python train.py --n_layer=14 --n_experts=32 --routed_scale=1.0 --balance_bias=true --vocab_size=8192 --tie_embeddings=false --steps=10946
Below are experts of layer 2 (counted from 0) of a mixture-of-experts language model. Rows are named router (the router's row for the expert) and show model dimensions 0-255. Each number is 128 + 24 x the weight over its row's rms, rounded and kept within 0 to 255. Numbers have three digits each.
Before each expert's rows: a language model's description of what the expert responds to. This comes from a sample of Wikipedia text that the model never trained on.

# expert 19
Infobox line starts. Dashes and line breaks opening infobox and list lines, such as "- Motto:", "- Born", "Scientific classification".
router:127126133107134083179105100129140112125126135166119111118105116107137156138122133160086140125146153108090149130185133144092095147132143117090111175120118163092106129122150148098121131110174110124088116122071112165108135110145160114115152146099131108144177114124163149177106112086119146148188193134104108143109142122111123127155153136066121090127105149125175137155155092133089094092156070103100154143194136135106134141162155134119129110157113090169124149132142088166151154157143141137140151098139140129159128166124094144118095127122104129139115137173143147137137165136110133117143131134128106151168161133148120089148134129105115123145128157118135125120145163123139146139141139074144118116103133101088154146139099150119119111087147113145121105179113125131106117127148124

# expert 5
Small digits in numbers. Single digits 1–5 continuing a multi-digit number, especially in tables, codes, dates and coordinates, such as SR 93, RF00234, 12.
router:151136136129171113160123124098133129095100114103121097122103141126137150159106115145128108129145135124127114127114122155105118152126144120094100152141180121130109095116132135107118138187126145155116088126095112157119136132123125088151079156116174136116115107120098148141118126089212119130149139092123095149123134120166158098110136133125117112141166160157114192142113161150129114122165111148115094165152156124091148137114130154128110139103159126137114107116078142171133136160158105110144159096092199084177107145120095141142109088123150115084127129134132109128095176120145108131156146179126114132098120113166136116127120116122118119141094100074126142155137129117168157128170133122137150136135141124102157148110183159100136136104114175123147101169127066125107125125128154

# expert 30
Capitals and word starts. Capital-letter pieces and word-initial fragments in names, acronyms and headings, such as See also, Conference:, (E)MSL, s-al-ted.
router:104159083055133125109112097167120120114083110170128117099114143104173147147085145166090137155134129123122116155163112131116100111124123122108129157138137103123134097118116138118147145114132122109118114123119072124094113164176107100149149106132120128091104143114096162149118102092123133131167119153170140094139161142156140118167108158111130117131135153150123121185141109130084152116129085151139115148189140140142098138126139131111096102148141127146123104150108116163135116119098162112183165137135124168126105146124110127129061131125094172129129139152145162158124143103126109091167108126146101144092144081127104139120150119140102105112107182127114140093144129125138137125161169118137131110141135108087074164101105123114096096159128094157165098110134130120102144119080130

# expert 26
Mid-word syllables. Middle word pieces following prefixes like con, de, re, dis, such as des-ir-able, retrie-val, re-de-corate; also words like Cup, northern, original.
router:108151109109142091150138123127171147108092120159128120144114129105142140141116109097130110134145115095158108168162105138136119114152165150131113132129123129106114071102101139125111171141129131122105150095117116125109134117123123123137170111140160082078104099106096158112156120113149105121143147132173115159154123132136129111127108152090111074168124145113131146149148102144095127097170140139142101141187103126097123175148170132092110131124149091117117106194126137154130129146102142130112150122097173115131167138071048146100114118137078126085138138144164101111136127112132092095147114133122136136112116109163122148140126128127133138121104097124151116107167095134162159122160153101115154105139110111088099117111189113107099148120122112133170102117114106149060138102112092

# expert 22
Line breaks. Line-break tokens ending headings, table rows, taxonomy lines and paragraphs, as after === headings or Genus: Lobatus.
router:133123123074140088139101119120117111111077140083094139114129135111151129108133117164120170167150090171129111128119155139182143134150148124170104149141105129101134099140103114117137167103140111090144106128098133126132101107128153162122099085141121122122113155168086135151159147106147122147078149127127139124139171093151186126137142120132154089152121121111150115113134160114149110113154129140159098121183149095141099163092125150076141139103113110119121154109086144122096117149155159107118145096102139132130142138090112118119125142137150148078128079124107118135138146131087108122114142175171130158127148163150149051132173155149094131122147142070128138139117086109120149140134154107101097128149102075126134140143139137117163146147112154168111116133127105114137111151082140

# expert 15
Letter g pieces. The letter g as a word piece inside words and names, as in Bel-g-ian, mer-g-ing, immi-g-rated, promul-g-ation, e.g.
router:115170171097147122126085106128128097092080133147116099137132129077162123136106128138121167125163101107105156151170123124117127130113165109130152154168113159126082079125121140096097144111097162116087134102084131129104140139145122117118094113102137074124096120132103165166154144104119122144153155145195120168098146091175134088133132123097103156124170123157123132154146122108114140099122074125120108112161161120118113146142117124098096134144148094146154158169099132176123119126119124140131163139076148106156105132134087122144131125131105138093156123121164113143153185098117122118139123157153128161126153145175110119140150136120141088112107136106135146086141118093131144140124121101124116114131100107108105167118154141103103142171123128143139084135106092156079131122136095

# expert 24
Noun-forming suffixes. Word-final noun suffixes and institutional head nouns such as -age, -ation, -ence, -ity, -ology, Foundation, Stadium, County.
router:095113134111152069151091125064116114095120170120122139125116115112146176129139099163115119136161146163136126102157135158144123109091126133129132159153130109147088116142131142093082183167153125116114155086087164152116113088140116159143106149120117128134145130143138147120130076127137125125142136101124119182140105136130159089116113107170124126144152134118132132148129140134127074090131140096129134134136141117166132119153140120122132100120126143100105129154141178128128118142164130161121106116104200110130112152148102112132121124121089120119095097161113090128105144122114150124096086148110159145142164151164118102100135152131117091139102102100078144135148118105169135099161129078104127134145105144053155121117104116093148139100130171144122117203106095144129120143108130

# expert 18
Verb and noun endings. Inflectional endings and common verbs or participles after is, was, a, such as -es, -ed, appears, follows, known, told.
router:133160125073165120108144154112124115095105110148101115118113149091136153163077125142109115117135112164135124146130116127090135125133127109109145158153118064103103085155138115121100146131128122101092122134125111148137096127139083141198178108128176091083094141098117142168094126089128141094118137145137122132116127131131155105128114116096092133109128112147116130166128127137084133151134107167097107130155134118104087147103135115108104103156108099166136130134111104131159104138130121109117172114124118151171126126123130176144075107142091203084141135128156133151148144143144145110098076111149129149080100148117117181138159146105114108121112142133113169130179123159149152099153121121119117120143089101089109122128124074135117129092147135129141090108116116130115144086124101

# expert 16
Word-final y. Word-final y and ies endings in names and nouns, such as Trey, Faculty, apoplexy, Ceremony, Carey.
router:142145102121149094115110122088137147099121141158072096168092123119139138177136120134143136160171117159125145118145164175150099135144139133112118152128131118113085071123156136139126147128099145105109138083122124142102132159132141132145119124090150112122104130157093133117149105088158128157135137107164074145101162101141117090117129115092084119128137163155157152116170123140121156122150084178103118117151127115114133141144127146117075091153169130136123107140122167138128151111129134128139132121111151093142103124122093144118131146142154143142141136124132148126121119121116093107096165192131121145108177155150132160145117109111124115152111153113096140134154167129183118109155145081104132134090101122081162163131184122149118113124165106102158090136090108136083149112109063

# expert 28
Word-initial pieces. First word piece of a lowercase word split by the tokenizer, after a space, such as ora(cle), pos(sum), beck(oning), tri(athlon).
router:086126096098134133151139102149154127139096126144140138159103142105169188107132071122105119168125139170122114164177127142129113129147132146167144119117106124106074154097111139066117125135145132081109137124117130177127129149140083110104152091140130083107079146148090124166131097125114134147151143114120114121168156098152115096141174115120127093156132119143176110148143120136101127137118119138091099135134132139149116134124174118140098057153138088141123116114154130162117097122137151045157131104117129114154156150112101124128074133142081125110122113140135117154167132105098118079124124158118124171125122094121130160140127099115122126137081134156142149085144117130129120148134141124103130125111124133118096127168142119148131097146151135167154105148084148143100123108099085

# expert 0
First-name openings. Opening word pieces of given names and surnames in lists and tables, such as Jenn(ifer), Kat(hy), Ken, Rick.
router:104157107112125095124096137102162105097095151165100140144135127119181158160103102145078139169132127150110157131168104132144098117088151160136139138156110140105092119139135151091100145142106128123091122097112134171101127136147141118136139120139158084104139122111099143159145092077171123134166153123145109135122151116139129069139112142129104113161150163115133157148155143120117114096138082118079116128144125122129118114148163143108091106154114095169112114128121156197127115167144132118164138121120164092136119140136086149145095122132125127074115141140152123107109143116125097109139117146151139128117144122171094112118161098092157087163111114103104168106142108131181145139143138121082104099128109142096100136140163102122152085140139132131162090174111107141098154115090111

# expert 27
Second piece after capital. The piece right after a word-initial capital letter, often P, N or I, as in N-e-glected, I-r-vine, Pic, and short first names like Mike.
router:110132104142140127132108080125105133083132158119140143129124147093135167181123126150116125135124108180145115145162114126104102172150131134145140130116131139137080109152124116086157127119121132115106086093120156189135121141156143096135154113113126065123089129133120140136159165129166125125172125151139096112148114141156107093125136161108113111143144181143155157129147095128073137099128122139087097102149127106139120128127118106120073079188128101145108119132086146133134146168126167129159127120077135140134123144104120141199133144100131157092154141174126101116129152108129130109126075132132134131100103105158148124152141139096132157156137140106119133144170103155132130162142142143140142121127149153092129164150152140130117089124169147130180083139125117111138076131100077

# expert 4
Mid-word name syllables. Middle syllables inside proper names and foreign words, such as Gu-er-rero, Al-mer-ía, Ken-ner, Dal-mat-ia.
router:107101127133170102108146151104198135116104106160131124100138141076207166112139136124130156132131073104122141129152113140167141137080152157092139119121151174138124119131157132098093144171138154114071117110132141137060106140122134134132115111101169103101149096133106129148131128156124105126124131161156094121113113096176149127138132146107143143119140130139170127129149152101117151145142105128099113100122097116135132137105143138156101097143131136158107134140103112170142141176157131124179142108095112125164153123137058110129130140151097131139106144153188123089098121127118128094136148136170161145090127109161105128137125097128125120132129102121175172160161117114146127144154141103109106118107121121080105134134140143162152137143148114134116075152103128135096121103135084

# expert 31
Vowel and name fragments. Short vowel or consonant pieces inside or ending foreign names and words, such as Matte-o, Reggi-o, Flo-ra, havo-c, Lau, Mau.
router:118115118141098116130112068109129107104116151135126136159131090111133142188159105134094123155134152124104136129126151131157135114160148157137158134138148135134070084117114147097100155126132135122138153105141128153116137126121160155151161128135102065136143131105143155139152168136140135107135135131161137166104130184134120121123088133104093105124104176182137134116150131148123112070156081096098130120122166117141123149162150110106088103144119134126136099178153160152122141117143157136158140144122165109143166152115107129159137087135150142110064149136121111141150152097140123104144128154135136133148150106188129133117134177040112146145118117098082122101125114123142118106159128116114125178116111160126165114162122113091146133120128124165169135128096067147128159137131122

# expert 10
Possessive and plural s. The s after an apostrophe (Kihara's, It's) or closing plural nouns and verbs (paintings, finds); also the name after O', as in O'Brien.
router:126144113142163095145112141139119120112129132132085121123113149133105110176126107132145131144181078087126127103128154169109136124136155124087135125130150154113101136179166144074113142151127139115108128122137152164106129113174156142121147159081170100075095133083127136128087112104133110117116123076129126126117159107129154120157121132118137119141121120159143157140076114148119136097181057098122138139126138133107136113150123152131072108100145097169140103147120129153153131132123111125116172105145156123172151117167137138152115121142163117111161107113179145114134139090135112131125131123139106112121149117120163117117137154094134106140124137080138157120195175141160147137130128060091106157125101102104127186139140138115141128160139170140163111114105093155123149093146132

# expert 25
Periods and decimal points. Sentence-final periods plus decimal points in numbers and percentages (93.44%), and dots in abbreviations and initials (K. G. Saur).
router:118143116121113088131122109119125099094108105150108114135127131115198124140143130142105121149116109130112143148139125134121134151128166165105106131132133130129139123107133121082098133171061135132126111139111137136119127140116100121142123133064140084115163156128100165165152142118144159178121143112127136150166161124129098108117143149095119075147103123093143129140148095117138155110121093094131109151119157103144148157153120160161138084139143121164140126168089127176157132145125111117146174142084136114157139173103120123139124125188144117117092144179115150154102144145139132093124123138142105152123142119179121131144110172115122132139154155095140138142178157142163133133163121123056107123071103115137149172109185106162120110114079119112149133135107098104095092125094113

# expert 17
Name, place, title nouns. The nouns name, place, title, location, date, usually in fields or rankings such as Full name:, Binomial name, third place, takes place.
router:138116147129195102161144116092147146095090112133144147169117140115142149121156123114104158138132120145113120139137139124131091133084200138131130167147118135111082119116123149104098119131113122097080109088118137131119133152136096120135135113127145116092124117101102142154157116087154131138137143137147118140108104134163149100132147154150102092170121143108150145133126158137077129121174096155110118125170156123108135120157151149122124109149110106175119135128112110137145140152119134142132139111111130074150137152143064109128125129154117157093148161148136119089111174099122093113142120135143109097136128131175088150114152124095157095111102138121100172157188125113170184119156152116108143134145106124103114156123156119112132103192123131128171098167096080119084138144104080

# expert 23
Decimal and percent digits. Digits after a decimal point or thousands comma, often before %, MHz or degrees, such as 6.0%, 106.3; also odd word endings like kindergar-ten.
router:134133091100117115143174132106147135108119111147097124119158108148128128134106137106082132165135154119127138120123117193148121142097196165134108153156105101128084145129098116112128119143135172095108131163100067127111091082113105121105112091130143124087132133109126138143139126072152131130135119103146132117145137114147110108168150146151166095156158122139108185130089100129113169087122120155131132100140152120142124100133164144140087137114127132154161102105132155131168163099137111101133178087094151079115157136103123118138075106164110133117169091111125145150160147107122104109138075145140107134097154095142102157137108127101114113150116121114128123107138133098134168131140110094116094105139117104142118172169179072128135093129147144123144135156119139151102096135128152

# expert 11
Quotation marks. Opening and closing straight or curly quotation marks around song, album, episode and other titles or quoted phrases, such as "Destroy Life".
router:113113146099138084133106116092173118102087113167151106162138105112146135155128130118116124160130127131101147146117115126121079123096171131117112153176156159123112129126138181097121149153088120116109113105086099143088111141146122105143127143100128090136100114114119172150149135107154117135153177146150098125089161123156120112120143149130135115162129124126180151137141123139123106118140131134079091116153133119122090148162135145067097115193139085127162138155098143181164144125139128115141118138155112127167132154108065086161113102110124152087141125144161126110159141127118114112118136154159097126151173079130111139128134145103143105127072163113116138139145142113139119112126165117092152114084118120119125175124184134164152121141134128145154141136129137120079109130147075

# expert 12
Name-initial syllables. Syllables starting or continuing proper names, often after St, O'R or capitals, as in Bur, Mor, Tur(enne), Str(ømsgodset), Lo(mbards).
router:139127094119152111131141119126161145120119121167143132118123130134176170186124108114134164178150103126101119130183119129132128148091142127134079123135077149123113096126124129075119146140105130125108122102130120121107125134124162106166116117118152124131111154148106162125175090088145124141130132128164135124138107127105106146112137166114120117133168171144179130128147123163094145111168095128126126168137152161150102126124174132126106161181157115151114094158106136149148139187117129103125126148116154098107125108151111111143069158146145137121175140149119141105110149129128117110111126149121136156154126101155112124142146101167139145130056083106124127105177147101183125146130156110099094093117117127103130172132175155090120105172156128148152099113117110095093137138085098

# expert 14
Spaces, pipes, table digits. Bare space tokens, pipe separators and leading digits in table rows and score lines, plus == heading markers and short articles like a, is, was.
router:106145093100145088132125140086154111075108136155129136131100129095181172164127096145104147161157117133109150137169115152135116136106167127111121163145121137128092092114111146078087163143108137123092101096103151172092131128146115099145149127125138091107119122118124161149155101093157127120145144145159100151107125108153119089137145148114100097152140141121142160142145110145115111102153106122084091137159143114144126119157146128103072102175129112161118144142097132181125134140144165122164128103110153102157144147137082133159092135150122149088131149152160111111109166087131109111136112147137131141109163115170117148144144112097137095148104108107102170126155106125166148124143147091109117116130106104083114161110167117120127115141140126145167087172097091131106141120098084

# expert 13
Japanese byte pieces. Lead bytes of Japanese and CJK characters inside kana or kanji strings, plus some scattered word starts and wiki heading marks.
router:121110132119119116138097089103174122099103146157115097147108109124149186134123118148076126179130136116068150128144099131122100121080158128139138148134132120134109124112125173056121149148135144124073120083119127160104112097162104146150112146117143091119143128140141150158151087105162128153147130105127100149123130097179130101120140155119125071167151150142125146157123145156108118086140102128099128132176134118116115128150144118106121097145100113146118112143103128155122123140143143137145146113088172112141174157118073136163111093133137125078149142172113108106119156085126112129117114122129131136147169102189126128113151101124126093131092101099125167128147142110150125155119118115110124114122087117099103154102128109158143119129151147149148119198111100109126108119095067

# expert 9
Hyphens and word pieces. Hyphens joining compounds, names and scores (long-time, al-Khatib, 18-0), plus ordinal suffixes th, st, nd and mid-word fragments.
router:126157135118116098139126124097159104126063110109082098153130107097112125117153128117132160107137152132083179134135160190118164139114136129077112112146157144131113095118172129114123150127128130092058144107075118151087141120089136137129113155145180134090104110099140148140122128118155116106119170138106128153113126104129191122137119122146091133136120098165151123110145152155117103136162091119130114127157164128114137123158125105129127129180137141119130172120141146122164135156127127111112130138140157118166131124116094121116098143148134136135144119128129135118070136152130099148100134134141165133121180131142142091131107107119095074154114124098104134143157148117152157175156134074079133127161133101059177186130131141108127139126120146144116126154111096121124130081129103

# expert 6
Digits five to nine. Single digits 5–9 inside longer numbers in tables, dates, scores, coordinates and codes, such as 1890s, L 65–88, VT-7.
router:077119150093146118151128109118174102126103127178145108138114143114147171138108120155136119162131098144163096126152155096159131097113140150155166142134108126096106127129149124118151147117111148105120111101087135141112090166146141140132125099106158097119107137103105169131171140117166146107148137157126070151150113081105132095126116136139125127130109116147126145153126136131138101105131070099113095141186141160120108142098116134129150128184142103138172117110138137131106105140130124107192164153141180087170124151107109082131136114159095132120162153142111152161121140120137122106093149108145127148099124111123076110126144095133145131158116147108145141133153119151136103147166113103102095139152129083132137166105111130170097108129123146170118091200118100128097115129083097

# expert 2
Relational prepositions. Prepositions linking a noun or verb to what follows, mostly of, to, from, also into, through, until, than, as in "Four of them".
router:125123119131140121136104116126162095118086130138091169151115107126123127136171112114108116109108099167072141128144157129116124150107173113168144150167149141158136109140147141075125129112090119134089115094116142119112136135139146097117117143063113086118110161116124139101136118105156163179145159132136110137105168127145122087128161096136120123154177096084154105160126102164118149109161089128096112135163109113126177150109106117142085119119103106134122121178106103140135117118170128110156132110106153137122155086100124141177120117121130128078133101119141120100106135131139095091135172122124068155124141159132143093118140125128159097156136113113114130093117130140151150087118092062123136108104124109119135139152175109119128122118122117131183094155084106170098115129131098

# expert 21
Adjective suffixes and taxonomy. Adjective suffixes -ian, -ical, -logical, -ist, plus taxonomy words like family, species, and place names such as Pennsylvania, Oxford.
router:110160097095147094147104132096147113071106127147106114114106146086175183169123103163082131156158140133120157151166114161130126113095156130125109155153134119134082119114107134083088155139130129111111120090107149156106120133157115131143140104119134087087143135097090149157154118103142117114136144140163098153144130144151114081135136168122099110165160158132138137144138082141117111092148097126080113142158151111146119118151158120120094115160130100152127121142123127154133124138147132139173138094100154101146120147133086138168100114130108151099119139169126102124113168106111110117145098162136137160124166120188115129120147123097114096163093107112103159099150127134147153125143158097102123120123115112082087145147173107140137123151142128148171090181099098125107136121103095

# expert 8
Colons after labels. Colons ending a field label in infobox-style lists, such as Phylum:, Alma mater:, Density:; also including, semicolons and equals signs.
router:119165134114144098148134113090144118099101159113127117175146102086145123128096124147111123123152142125131107137139115135155122130079123112099116158147175119102121132141146138105085122146119122120109114082138148137112106150102102127122123136105172075128155159143106169128108085103137113122151152088130099135104166129136111122118147155080099123153129106118147115119119164114092139136164146087142081159176151144095156111133109127143135101157113099131128126153105146172146133140160108108152170136112179087175132151134114123126085165151114125110126118153146141114104154110100117155094078116174101156109131123134154174160119118128142102152107129097139119143136135160162127150109091133114096159082127086103131117126173138088106104122139144111164127166144079109075166132119079

# expert 1
In/on prepositions. Prepositions in, on, during, along, within after verbs or participles such as located in, released on, participated in; also word-internal "in"/"n" pieces like Californ-ia, Rub-in.
router:153138113084154118146145120123157121105061124112102113136116114113153146142166101156105142116166122112122103102173158139091146144092156163139134172137152125156051098089186156113129174115095161104118133130129133149076125097132141125140135103115125095132137106115132144162134125116126146158136139094138082132118120129097148100110128123130129121150141142184138128125126127153100156128146124096129082117136112153132135137081131133118099103133113101153131136203099131151100146148110132152172139097160147129109153131143116169149105126147145149103133087127109110147076127097083103106099124106145130145079120113146131100177150147084145078135128142097145129136135160132188142128171102108150121122111134120141124126101155149128099160160157156147130120170120114121103162096128117

# expert 20
Definite article, demonstratives. The word the, and also this, that, which, these, mostly after prepositions such as of the, in the, and sentence-initial The.
router:144152169110163113140113135123147117100095127167096108150124152137138152145086114174119149119111101124076134125157144109125165115090136176135110140170170165120119115116131148103122133135131116099130107133145143127094129145113110139117132128110131121103086109170153140109170111125151142183126136114127115122115172140190158120118162121111113114158136120120150120137138117124104119143133062124159112124135110095125148111165104119106144132150088073135138120119105151184162081167137153101169134098148154098138081163132121129174106122118147173116113189133178136149106129128110120136133113106177111120118137138165120099144144153073136120149115138122124122120127159099126124118172120104102134134112133092104123161131172159156111110098171110188172127143102124142100140101122088

# expert 7
Verbs after prepositions. Verbs and nouns right after to, in or of, like to play, taking, making; also word pieces after To, as in To-ul-ouse.
router:117142097132164126175123117117105102106136098089135153109132164089138158146127133157082127137110112129114137139185146134133143145149131123131147130185117133084126113124158105111136120131112150157101141105103120206107151127150084121128123146098130111130117151123138125137157144148127122127130141110167121129157154147142120118150124118149078148145143143147128162179091115143139108143180106119100103136133091132136176109174134171108131156190168129152176147142097168129147121147112120108165177106158133147137156141105076166175086101109102167102143149175158155138125135101123127137165143125180103144115147145153121128171146148117121107108115149126123150072137109093165142144136109110132125096135129149108128161113133090120147112154144122100123108130085155130139126104169147